From a checkpoint of a small mixture-of-experts model trained on Wikipedia.
Size: width 512, 223M parameters.
Below are experts of layer 8 (counted from 0) of a mixture-of-experts language model. Rows are named router (the router's row for the expert), up (a neuron's input weights, with its number), down (a neuron's output weights, with its number) and show model dimensions 384-511. Each number is 500 + 50 x the weight over its row's rms, rounded and kept within 0 to 999. Numbers have three digits each.
Before each expert's rows: a language model's description of what the expert responds to; "comes after" lists some tokens at least twice as common just before its tokens as in all text. This comes from a sample of Wikipedia text that the model never trained on. Tokens count by the router's weight.

# expert 54
Section-ending breaks
comes after: "\n", "-", "\n\n", ":", ")\n", "20"
router:530600494519494515487489520567469555516523630499492462522474380577550535504514502459513518451512314575534553449472443486513419529438461501480461528569594537503421464435494486613519439487457565584546492508442499531625359486375451532490485476491478518455524513496546429440526482520554476519399478571522531478470487565436451479543561488496455518440606567528446505456471560469503502466521
up0:558472522479479587456410497494559518406544489488473463431433522565503433493581477568543472558540535477559551453533501504473512516494478501556613448418537594528529423453465451506556593418523428586428446464428513499509377530565543574499561416516502499501509556540583489531509494521540475532483514391526429556509562585582407461523521562375525539503585525458588533498521563475553529506541
down0:440565487527384531499471504556533497450439510480509406415567550541499494510576455478529530440547483490475452460428501471489513574608500470448479449453415536469549519526538519527509471330563558490516597469502394534461509437521493525579519465484536509493523345412424461493463503462520490456571469463525524476520526542534510519460514542504506474564400544597435502520467545476557385503483

# expert 36
Time and place prepositions
comes after: " in", " |\n", " from", " In", "In", ".\n\n"
router:479508521542450568564544441516481546554519496532528536549541402503489520443511423409555413473526479476434485583509522408567540525513503471466511531542503411465494468567610589474512556471512508521431455436433304480543523521557488453537508509422493575500520421553413465533396485555549475490430582494561442445458564502531419511499446442449558610458486479493539472546445436617513525397474
up0:570535438497465491584532540449488501481505454462561526601453417444545566473465587510523432460534492459568536521476562395446516488538571468440561466566504521492488472544525427422441470427450477528451475447565423523605503430522498473467464462549476578567431566446399480558429525422472518512509513423498576511543510507496501398374492532520525578464585605545470511487442409441476567522533
down0:516495480472505570447442507435484522472470501457514557575449436435542457465503564497503497522616574524404557512520449450423530432505539472439507506564457447563513464484549448454549528626455501458484488445442403513467510503480559595546598535485556494544454476496521446476587528433496401506424431466507455539567474478508448543374476487510609514568494486390483535476408480526480485515541

# expert 40
Line ends in credit lists
comes after: " ", "|", " (", " vocals", "18", " Season"
router:522520451543516512435544528501512546451534486490496512497415496537415512528567485513536407411428389470522490508491524468566456511520492498457489505477604522476486512503528494485414501450414447539461462408525473479565536556545481618518546571516449529439586510502487468420437532458477587545500461527544429560452538517584479509532604537547485448483511477474488443463514469473547551482501
up0:501473533513605420546553428561466489470490558525534544572496429527368544452419496462492499544383491445551409524559526437439504522487509638425503533519489460439513558530553549547535574489499533562424503452558548471560483513457406585562554465564584395526455537450423442519519464538496483534518393471525485492554500508579433505439568421539501551482518572450614487433590438454470431451451
down0:618562544507413431510545413473382457541451458556452463443489504493560545586465512433433597452454577482528459498494377529556523447474514512598546473470471574500557543587423564491482436503498529469421564489569448357500460564464543486515550549446530552418444535481570579489622552490458521443554545462525545607519546460438491482587557430461513492422345459528435425448474505554584469521384

# expert 45
Table header words
comes after: " |", " \"", " ·", " The", "'s", " by"
router:559501490494544546501471462563393670439556503432519523496446461487478444487560539464483454505470373499595526514609553421451403572401588538457549417517493470482540394532548551438573515542628397521441461435512547535463465521478541523499458457547447503499499471560522555459483533471534496433478440572465505529407511539549548557540490502482555576417499461420524491491462500530498524467480
up0:486518505540518435613560491482494520446526435580522523548551489468510534499510491483457470532528481468554504554507440480611485409586559477491500444509454409573586353433503600536381465527531527519498463409501477456491499477574451507452518501505533540511532457453469426509519591459388485584491557469555524540537529454536504537557490470385528578536553539492552495487439523450534535491472
down0:516495474441456496488480523495448513486476416512533515483480496490579546474431594489580538522523495472494509536461579515523508464576468470489537516449392597538526567496521456535470485518469392509361557486480464543492519522599422518469551501409575498494517411529532471539397508384576462475549464455484474509503399471479629552561485525472554461522549538500477461523519437443468495442456

# expert 8
Japanese names, table cells
comes after: "20", " |", ".", "19", "–", "ō"
router:508446466465519522518492548512514574444603535441455479484467400600566516426471398549519578455406493504524490400448507494409482485446601515538497492498473496550516470568480431484447499463510625523463581513500472523503481458485541440523475475521499554499423501586496487461469526456536510457475566503512521498507541575530565534507439487543586514558466458423478452444465407450470513472512
up0:496449555544472515392536526519535485479544506438453493456558499617481548412453450459498468482368446484550606498438479472367467509555592474502488543509541539538514458588592494573480499612538523543501538453420528463577479520548554467531496352512415474506471535585436473460446458452570485497472573522529518557427515459531427489467530487490535468529508478509486503595525500518423457578528
down0:536455462507581581500595606418520494506495504427489508588623483547542474360458522546549554534498530538510438571514588386482577512451634504495523485530555447508467486554455561561445552402528505509545635451435466531621430528506488530469533449559444523481498549579462617488508494501509547510444489549571611493511503591525438562467512515514501513547447408489430564498517493503517570442597

# expert 25
Organization and role nouns
comes after: " the", " a", " The", "'s", " his", "The"
router:494554476577639508553505507657448449492541393510561575515496523592561489514563500469501551465443397584598558475499522500507472493468478503433568447458520531423418488577507525470603531461471418552516448470445390463579502594511485418515585588528504583543404437521544516468532420455638511443478494533432467362512501539479437590533550452400576488419435478553459565502485533441474439499515
up0:457483419423511469480567497544417527509497466474479509560473485540386478504581514463552413428464561480494396416505561444517590512421561485443467379468438469507516496558590567503558510529498505573497447460437495472485555520424470461504489536442444595511577425433530438416490599438490553435500529534529491421595474430484544488559513490494496484490452517523492441484442468450450484543573
down0:469484477578431633501400475523513435473491473488465467445543506418500446424480600596433532578579652539542453509503523363563599415528502533473386467529522614503458467586455570496534391551470486451526575614443465548496568544477501490576408574454543520556574520506530366503521526431519562524551489492479505519576471526510569539636465439445475471535528532524523521451529473514512518530491

# expert 51
Athletics and medal tables
comes after: " |", " |\n", "|", "20", " m", " Championships"
router:512519486585452583485515597460510537537431546568534537540435440529445479408459523467589492566525479500520602470387604531471561531505528451443492502359506485472472471434441535593538443504435599608516546477491428541536446495491527398514598450523474513523566498495474468495475528442506540438487503501495541492533459506501570511511396415423534475534462545473484432485471493564536397541464
up0:393440529522595522516572521523416491566489460438518501592464450606512477479431500561518468469425517509651484486410555484473473497483417471467558525456474551412476461540478510399465436502527422591480483489429416385500515524444499404546443515486518370486489517484543536412551545540528523557452515521414482464505498502510569455440590541493508474441565542427500517475456492530565460501550
down0:566528582564553480487502509437547592558507530477554565554522479563480525438482495432606500559460478467431518442516475580494459503473451577592592510540509482403501525525415490526525410442517541446545620458479415495559506505560532552506493558496498487464568496443522524491475483497454552422580524498504537483532504437552519403493483440506510487541450619575527508487508391560495443484539

# expert 39
Table cell starts, negation
comes after: "|", " \"", " (", "–", " and", "-"
router:479596438569437532441526514484496531412537462398504520474589473471572490521435432457468550464402414526460523462519504485434520465530544442478580478494461470535474459585492475462515438536627521427487398420515459508511492509391491455588501531541472520459506449511540506489404524496471509510507495492478433540420464545521553508422606519503501469488460455506534438446518479488443399508576
up0:574471390600514523554438438556423459412480553489509497489437401517504485465535436505484535453504426456444562449477468521447511518519497473517540505485492470495549508446500443433556459404611469507490462536417462452490505454551488548542477509578493562378488496499499508452487511578527513462410518515463560532492448497439442505451470596407556548513525461578465514542404527530563465463463
down0:487470465581542487568470535510486557443544496534461522450487472491522571469564540557444496528554587446491530555445483465507522500450450433510485532464519492514537507447447504413588526456490495525402475499519516451401589520491479447456479514400528544522481503499528449501418478581521559397472463585495556499592514487390446486392471559550525483393529519535545516496531588481551478524540

# expert 10
Place and nationality names
comes after: " the", " of", " in", ":", " South", "z"
router:473544537481558479561440441540550519455514463574516542459548504577527498561521398446524455462499498524544532402403510479512501579474455497498493499406508522473591536473493483601528525441614471618428509521446463500485446510493419508509531505447348581390545509560390575548495507569480567517545453617442444489487475466486384552594440437430527473443578608557497510492482535544424412472507
up0:510446402436487550520424484510488491562483540557495470439521526554509553532455472428608500452543461562454504500399410449485383485447536450412470481482500544482461464510538523544396508544510504394526491494442489589471517467575480465528467462529405592608489533611481494438532527433512521540533507504402454434502542524495378526452501512475623564481499455425423543526515555458557507460514
down0:457486487532549569505369486566477488538458541488490486574576540540657483541431492507527476516505497481480568509476443511497533445497462477437620495454545496429476505425524538557389530472452493466509516606445623507457501486487553453441490545557468512646435414579496504471561470457490579462523504479393507543479458575501488566507533496482523597466462492466433492548513503541513494477454

# expert 42
Infobox line breaks, dates
comes after: "\n", " ", "–", "-", "°", "′"
router:544595476559494503506528567586453477479530555557475522545534422498577388426601521390480454487470384507504556429492448455478490517474448556385532520519554498498533514482501536563488511466526574654429467489515523505506466554447453440456541560505461615532557428543521526393478598566533447523517437540536448424511466511522543523536476528461475503464447427559504436528429509477459524507581
up0:524465477529553450462521434485543436583594539539542588595524463526542463449578419456521465544552450494505476470450497488417527594522503414520530536393444518504558539596474590614418488497473410491453534494587433482521534423454522496507492488523536610384521562619473544512501543570473583504436524622479501581542542499423504538627473436491458510455488632566511507551403485504500506469584
down0:533532568542546509551550506437602499563470523409571432557554419525541558438536564500487605560484445583534453633402516601505517449513475574556528472493466514457347517542544459549435482421494514481459452505536556514510505448502429536534439417550510485453460578536460470469510504420539571349388541588486485472531521491553533481541540482455512494504533501513507478497522436488458510506456

# expert 35
Table and list markup
comes after: " |\n", "\n", "|", ".\n\n", ")\n", ".\n"
router:446486399521496492515547557493500521514481566548574636446482431383487503519495511430488522478491366517506516507458481493487574502555506539420500516455494522465486540535527488500494442441441505502546458469509438567530397464489487505492508534527476608478533448573474492546491540612520488510409483466463463324436474469456500463461580462412459487519524497541494528549535495562512481453541
up0:455477534428568586442494515521446496521488546445576505432543453449422484564472485441537498462514505438474598513451461510570459577535458501504485453547545454463481492512459539552553496417460506470467411491481453436432584489481421428539493581484393564445493448472556519494378565416447392500518524411447491404406491572464513487400526513441532578480572448471507494439508470617595464504476
down0:545551601548499530530419479462499537488476503508456489414513483465511505463448539472512557455550551506376550557458503432449657507513513472513533537536498525487462339437504534514491489500523480532491425459570495488500502468460520552564534497410528421412506499530570470510595563443470451390464434481520486405441517339506574564561566577571481500512465518468554480480572572485459448514456

# expert 18
Word-initial fragments, blank cells
comes after: " |", " (", "|", ":", "°N", " /"
router:495586516578524535526454533548373541523639497454554596472475424561492407489511466421468391467467424538470528411503475422493459629501501482512487490524438468398606439478488594482530535510552388496448439524572460517529544447348541499511423458506465524396485511440467435448501489648598530523548432507550558516529490447514488480547463491451525585511453532563503474555473491543508437429526
up0:418541430518525545480552476480475456566567496564486482589522433619446470407558475445491438508470488440579447487435384602537564469484461536564521497432523504447441450460494469568504454566463518462501532510461500421461545440545469469447525515536423488496483483436408402539526520530457580509512569435481542520524496537511540493655540569482504538483499504475437447484471515546506547492505
down0:462493536457514498529470477502520442491489475523409547547533516475456512500542557533529507515591537580473474515512581520505506419564408507516464503519533445629580577568459503502461566451436529516482472436534566574466537416469460481577580562437485567493518436462475537519548570512448415455559542470413471430494585454438551564486453552501486476549666353550441524535561386434501530540616

# expert 2
Digits in statistics
comes after: " ", ".", ",", "0", "00", " $"
router:465499480396531490465475564541476555532413471558526487526563497564498421435614444564465468436521476580564527454491535423452387512542460445545450548541531449451485435472478460619537510584501516508502505523538514594495591429358518463381514533611504500469619493552521484418463437453579504555588504475554487438435472564513440525470465447474470501435528548469496553559475435482520525429449
up0:577573471564447521677512503522472463458504514522507511458552528494644424481467568419483500545446557524564508496481603565509433476437451427472549540525463455434523507498558495604533335433543481415483472467468453527514551433435518523471490536437501439530512423614543609568463471422526431474541550453597443510440445551465476432529480488422517455551580426580550489509552371507544520415559
down0:548518466540455585515434401505429580456468580512537562541413430553479476546473473429448481472500433407567600423565623606485403527607483438514517420472477622541513587493509452433484544523479488566601495447493440434513484488529556523509369488494530454431572491582497485465548583544540504465465435551481504524521512545535491505550558582460564501478429522521542523491545576473508532449513

# expert 46
Years and time periods
comes after: "20", "19", "18", " the", "–", "th"
router:524568504533520448564490545483556457414549525553514519448524489484466545531443537400532489535512400527561578447473566466405471544526488456477641482543538494414465503423519423477410519427530509527460433418414421603575505530442519533592529475481490577494431454526552570547455478442566528518459517537440459502429451582453483441489462490500515494467485530634462506530469472502529569496490
up0:422481534522535427477427473574479463504595545502454577541543456495543507443476518474547490567459481476453474493560568459463414524432481486510535578497490438382512524372582468489509471370537462487433490475431375505570528426428486498646581501474487563501491507502491583441421553460555471459473451548510424543478525491575396506509412436452541477511480551599515580490468541578550476565522
down0:576530455511498397504481513530529453525502486531467519510409491554506468500548408479496467491592447486572581439527516487508508550507493388526504456465425444416468530435335548521497467548441396551487501592513481534466528582488496469504472471576504578458576538492477568536498465490493515475493481452564516538536553430456506575562456460471503448495594418530514510475448489427436449487442

# expert 17
Clause and list connectors
comes after: ",", " and", ")", "),", " However", " well"
router:537467475494506542465455530547494451417504451498575534496472404483399527354518445504506488473384511462528471549449469506490513559530536532539559512463488407487558452505566461497598485511485567545457506490506406531526467483475340509534529624555469618562486493507459493485378421520497545474467508494572528532515477578531402504525475505465428459495460475452532548502476458439451513474516
up0:484522437537465507513534507532489572488555530502511493509510476545424535401526505512516499460529509447619571502472380392399486464428562443516474459470530457399420530455482570559568551467521450450422561460456474519492448480471511496429468478462496528560523519525398457504562557544508460563455422437601467463477314461566581527436506435511432466536481569590537401455525519505492428519592
down0:453411517416475511499523526468507543553547445502436521532584504524554492512466575498508436506515504513530475417524479496450532530507537526501464573473530553569477494549466530497449553469505495461539453541499408494479454507519511464416480390540440490473436514423534375555550462442531527547551481458428475507462505450468499510515498532470537537523578557426526544490532564511619444532449

# expert 53
Sports results and measurements
comes after: " ", " (", ":", "1", "10", "^{"
router:494503545527484559502421554521510549629517594457542462499471491563402562573491539385526542444480429485489523460495546525505395494524536462441537511509500509538464510499426588561506513495494551446470538394548465491525442496479519532508497516412434515455544460501497494558502572452490473439474508493443555472452378429498570489451505460516564526476484523483483454567494541484521421510508
up0:473589552473420527502487588471539563535442473543520527529582475485421522450443468398450517546507454412607424548439532486494513472432560424562478449536462453568480536491411466474501541516440522462430469440519503539519513407426486450566527473535461486490478562450443387561528482571478470454445449510425531581497508448508535544482533586476541434491457476551459475541523480556450535519555
down0:513485523441453552594468484439521541508498545527547480573419481437444382486499532525557448423536523506422490443400529455469500405436481527597584546533512472580377502468534475374569554468484538475432523456484506567504527629448546519490478550431523502485617400455523400515454506578514522626475445395533506561500408660541556456512522462469484470515529486527570551483483572432492533434594

# expert 60
List and apposition continuations
comes after: ",", " of", " and", "),", " such", " University"
router:578480417520531526528451514538546536534477497567544494418563486525429428427468431485490497554479473407554503493499505459517508612492568361464489479476545459457532449481584503505525488414529446487380506501514479479549457534423401526467566535493427496461434447451467486516510482516483483533506498605519432485498454493535559578460417386484548470517471567510518490429547493481459500344474
up0:513499468476576466497476468537572533558559466516514508467497488557458525578564546483525525421436398525532571479499499483496518529597591523453523497393465468522462490556483548567487428520561555523478511405535417509493483470544499494446499549458406492449446416532456501591497461453477448485485513441494478435432471531452548557468512426533444512499508585490451483481552463487499490514499
down0:483493491503504474575515519450542463542493541483512627541403419560461502556524519537558486463594484479637398451479543475466599453503355495609479429490513485550442582491466532551501527473412547427496533563538430492481586415583494520473437557477520450514535491462522437501495574503459420507463400522423556483518496499506400596535470401513500443503443443598582519522433468482477481498583

# expert 12
Determiners and modifiers
comes after: " a", " the", " with", " of", " and", " for"
router:412587531519543488485529434589552627520474495497552527564529482473517459381466494499494515564556464552560622488546483466466522496488522494544505488462474386403541566453475477440545512459500521532506511446489546496478463472451519483445505426462546480533461476561493514522449468471592534507402509537526509460481550497499554482500407539452495462419449459533499567546548461437500437436507
up0:515537495540508476524467449547519467440464615582550501502496505532534447412496471416615511562468527498508560526496590422449480524403526546466525514527481522486499573487494502566466536452531461522516512435646459462484490486533531577430482449473426525488483461509492475387470477494515528570534503450538572486463455525539527482488472444501489437411490513471520436456430570574522558505563
down0:560590515453502420424475573547520503452574538525493553481551500459513516494493490526483508541463509503543421556532469420448591532426540515551543480556484467534514460518525514502524510503513527506541514516433561470468544505562556527511453550500486532534485515510480536501532434531510609429446464474448479550548497485552413478560391374460513499459508430506535391490426582427492490552451

# expert 30
Sports scores and statistics
comes after: " |", " ", " (", ":", "|", ";"
router:517487475542510525603445539490509477571572514521518586510481402550480463417461425598474422513500491487470543396487474412469468538487505468467486567479529434508517499531488492470440479561535557484440455459530428535637444496395506509538480474493491482495543551550489492527426582484576420498482495481581558451515485529509500454587462507517534529467530491509523458529495500526456413494474
up0:495510535535520489542416588519487489455596512453502505585504469477559487527500502464505399452474429403505492454477535541487420454446408433431400545424486555501481540463467507490528494567408514552523509535539490543508454536550546495533504543481428415494576444427503481509399509472473471484473586393579546508490444427469479512447522566465585566534541479407593491509475514586484477517448
down0:451514539482491463537496508506548447539478426451485525516526565533437489513593437371493501559570551458501502462497476525495522512610460473585501535515521529520576491505482511523523513526488400504522529465529517541457500465457537431493580437475421400386523486424531558462403518525382473450498529503532438473415553473521491522471473487460585502513557457467514537555587502478499441523556

# expert 3
Commas and quote punctuation
comes after: ".", ",", "1", "2", "3", "5"
router:530459403496516488505433463548504508525433516505558484427506494439471568495530445441461563536468486524503527553530525458460516526489569486529556432545582418443492446520547577480569454439515465517527455471457481537528516460405446583437557462565449564429552469529566517561449500476487468523447465582532486442434415497425610561493644430553473529361588483427541525460510519576511471487538
up0:472469441436480553392536438445503497511509566411553509474495443562530507497509459521515535605424521532501462614379581484503440594519568527413565428484524482463499512563580494551551531527519492554530525413488479533594533596465491568574545495503534512557454520547495560501484544420570496483572548487560578493527536534474554494472452460488511518385474484427581559577584468563531559527523
down0:404438462528476488473466482414481538560560436460588455492475500520490520475532462593499486428525517514501489566436530447513491460530503482475518548427448488514566499564535491479498445514580516428510473488570470540520506375489497451631547492632514547397448466518524439485460539447572483528507516554508504522617550462494581465515554524496495499474583500352568486619433528531408465502461

# expert 49
Table numbers and country codes
comes after: " |", " ", "–", "0", "1", ";"
router:469448469433591603418532494484476468456528616533511494472463448522491445508488488506488493490524441529469588478550509530427515573514535553436563420478557521430491480520434481517546491375509564491526511424428493588572421485527486502456467591559436581460498464490411454433453553457521530543487505432563468505445507542550530553459466508497562545527399483463507458489474436409514449499518
up0:535553563514558520541504508520435571451437578484556551493489465448494418493461529482521517426454395421458561552490462440528463469554639507441514471418492486440513503470526519488494489496534584504461472476517531467535477504514498479514538466454393516454435474477393432407513602450554494486502430499519535460498447504510534505526437521473472618428564469562626425517521480499555492471482
down0:469416460503536511545483579382570486414573500547483549444565570520537432595537464467525499465614489512513434503544526518443486361494493536556468583543540564504498473548435520589539431480484548464507526541434462641520491659559500491476577544392453524449501461486375553520424518545474534435531484498518477524548513371546449488543441514525522512560526433543487499475466489491457497519500

# expert 38
Dates and commas
comes after: " ", " March", " June", " January", " May", "19"
router:560513568453517489653511533505504541549462468546520463489520457414524493440483495448530507433431507569521585466455435432529493410566488434478518499533471407484513436536579497621506533532530562497541449438409435518472539494473469459466530524509481653405459489441484494514542470549520468540454504495571461450496504513544526512530491493515480473459474485522483473496475459526566615440486
up0:531530493491497553547465533534528514408534517562522494577439513490438518550511434450502518467470481504471451497556572569579457453520446474458519510524529544501556468483413556532463477491464484471471497505418552425492413483568516473485515575530408454542436587482458451527413410523486484576456495461496344559490506588391545413529489488575553521478427473542567443533622478593510447421526
down0:467512575470415539450488557522460488452611536536528572508473535481513561477491487566541524510444486513512515525496485562554509411493405417482523473468523482492508554405477429511476523527479445587467584426520511557464467438475502482484524421372461530453539498522450500480484459502457529502569562576489569481543549505557572480543422509461469509488468482446487439533590531573482490464479

# expert 19
Table cell separators
comes after: "2", "0", "3", "1", ";", "4"
router:451528477422517504518498548487528462539462471487534540501445450455456520552523435327482432578519454600486527508480558461425513551544518530492477484498502490494483484483476517523527549502464524492542468413531485521511524455596562515458507435610500624552480554512454418544516553465512521604529534471564465505464575464470454516561426507489619481467510483517474492568510426500552581499468
up0:514602396522536452589492547528529466435477473529549441611517495505524571435435558422526425517471522532537497529509511547486525523530548545482422471533538508547487431520503437444461474469530562485418554426514461389545495445512461457465459489526511476519556504539446435551401506477390502593466447535561509484506516565538459485514492526575510539529441407504531481500553381459516507483468
down0:495567535441538525555531546570507540521506504436564547480514465494456488462544462428542511408432614555541496478472522500488438486501541496489522472517485474521493567542485506477567549462510520494525529525446488407438495580582457517538498419544526510505474503529554432534495501478471479445504478442502504501555543481593428507538449530540447454451429463567528421528564528457535537513489

# expert 5
Numbers in dates and scores
comes after: " ", "–", "6", "/", "10", "3"
router:459542464503508463449433455513491515581504481536485489568467479561531535469501454547526422473555469514531549511475510533426481473541494434446541500522564480494462446502514520522492423531589518516417453472515373537565492423512529404509554476504493487426557549500449515514410517489487522587491488622433432504449486568547485468409567492525458453439568545472512606475462422450488496464499
up0:446548439450417515499457396512491472474406503496552521399422440520539507430496439513481578597577478490595499509382526466576549566584481485456570460517480481389471448529438533581502519396450540542431442472467485568595455462586435487419533450488541485534581536490560456482549532494493544557486567433559493448584480558451470547460423502522485441503593521533447464433512507531476560493531
down0:452570468499475515430538464514509532461547469495414535496596517525517478486595523471552508602465465493591459464456497510559417502605464519543536570456506414469493495554439542570477457503462440554553478453524576534532544499488530529486512519454486534513531501500587521523458429534425485480440582470466478484466592509483479485497467571559557469482562450422464493412508467507523507466503

# expert 34
Names and historical narrative
comes after: " of", " the", " and", " in", ":", "="
router:460568524535469451487505416475502536514525426480476575464467445502466532438551509462489496395451454601559480438519476438547474447482432640534526495374497530503522464512408481526607491545613478477394563484535361565443408581469514503462494488575500480465510455479501536445543525560564455502513466518589474446507487472505440601566502552480526510458488530515499413517537530506607568397520
up0:505601447482574494427507466500518504477458457570536459544511499413481502495549547500483477436523507537466538501454478450528497551475484478585492433564528510434413413477348458541480467524487568541483524486487415531460497428456524479472431575532487441497597519500483498528449500425505507447490558407421582474487522530524564489594400541540517472561504434419462439462498542535533523459466
down0:570561496547460465454415542415395508476476482526584336519515405495553494537381541472486448453495588459514460434426470544537560615542520533559510428565554514418579414481553541451533561613513550536459494490528477400405405486534523539564462504418543507495590565483480507499574557513518539569525500462426500510469465516550555539536559504478524423522503568432481571527404480506481431572513

# expert 59
Determiners before nouns
comes after: " of", " in", ".", " to", " for", " on"
router:511520569463499635499453558541560484486508466586564539442504455552458413455504549506598454526456488484499569420481502481481591502553484504492566492510504487473514476469517530460434490484558554500471479518500455559558470476430465501510528530479465401492430406564421531560449488523520395489519533566464412424467569508470499478494412454528505482488421580468591537499504465513484483457549
up0:457400504425554452508569452581447385525434464459517531501499483542434551442489541502543445425520469469462584547473475621507481561495506508546478471381519450553502519500435575568592433508597483481495478491511555520549549548523406425587541383395549457555483466510522557524590532522516480486513502467514523503446503530548455503480467462596547435534491515548567597518427601565599491519432
down0:475550485452526518466518502476468466407579498434465459472572388491586449529444598448509502448520560426490539560492477462414592502555530402442400450520508548559496583484478514460567529491572551448495463484546370479404518524595399523425479446458473596582503468536435426484517480492478512515455383461440528532542540551543462501428458430442467432521525496580505491451485599536559539505509

# expert 22
Sports contracts and years
comes after: "20", " the", " to", " a", " for", " on"
router:581463478441489594530515579475496534468537455535518509437516433501629533534462512508522449519532524501583508451508477491467530495550546480521491443461451507475458478548476545554506531493502571434428408472391566585471398453485454394483587523518475545422514513525486518507489446406437509493465524441575440421551545582522487479470647565394481542518496482470536392547466380507404480462483
up0:481522459425516530464510441515403600481507504542527526550495435440527500429493543448554581488483458561448513561479505481460498491477532552509581476572603500460535530448530439598478459547427481542502479432399483465457446507520562483473635526538447468414468444516472508473409454470546532415422518535462519446458518448494476511539518548546522519520479481488475441571548508449400490516488
down0:477559460503439509447555457484560510547440525503425487567457509527600473429466561466490466524544589503519458507538553559471497481500555564527448520461516586504463494545427520491498563513530389452435479582530509542541463465478510540496529524508535421529454449528500493433407537533501519530571417572526569493593462459440485514429477498496441546487549543473461474448507532490493447491526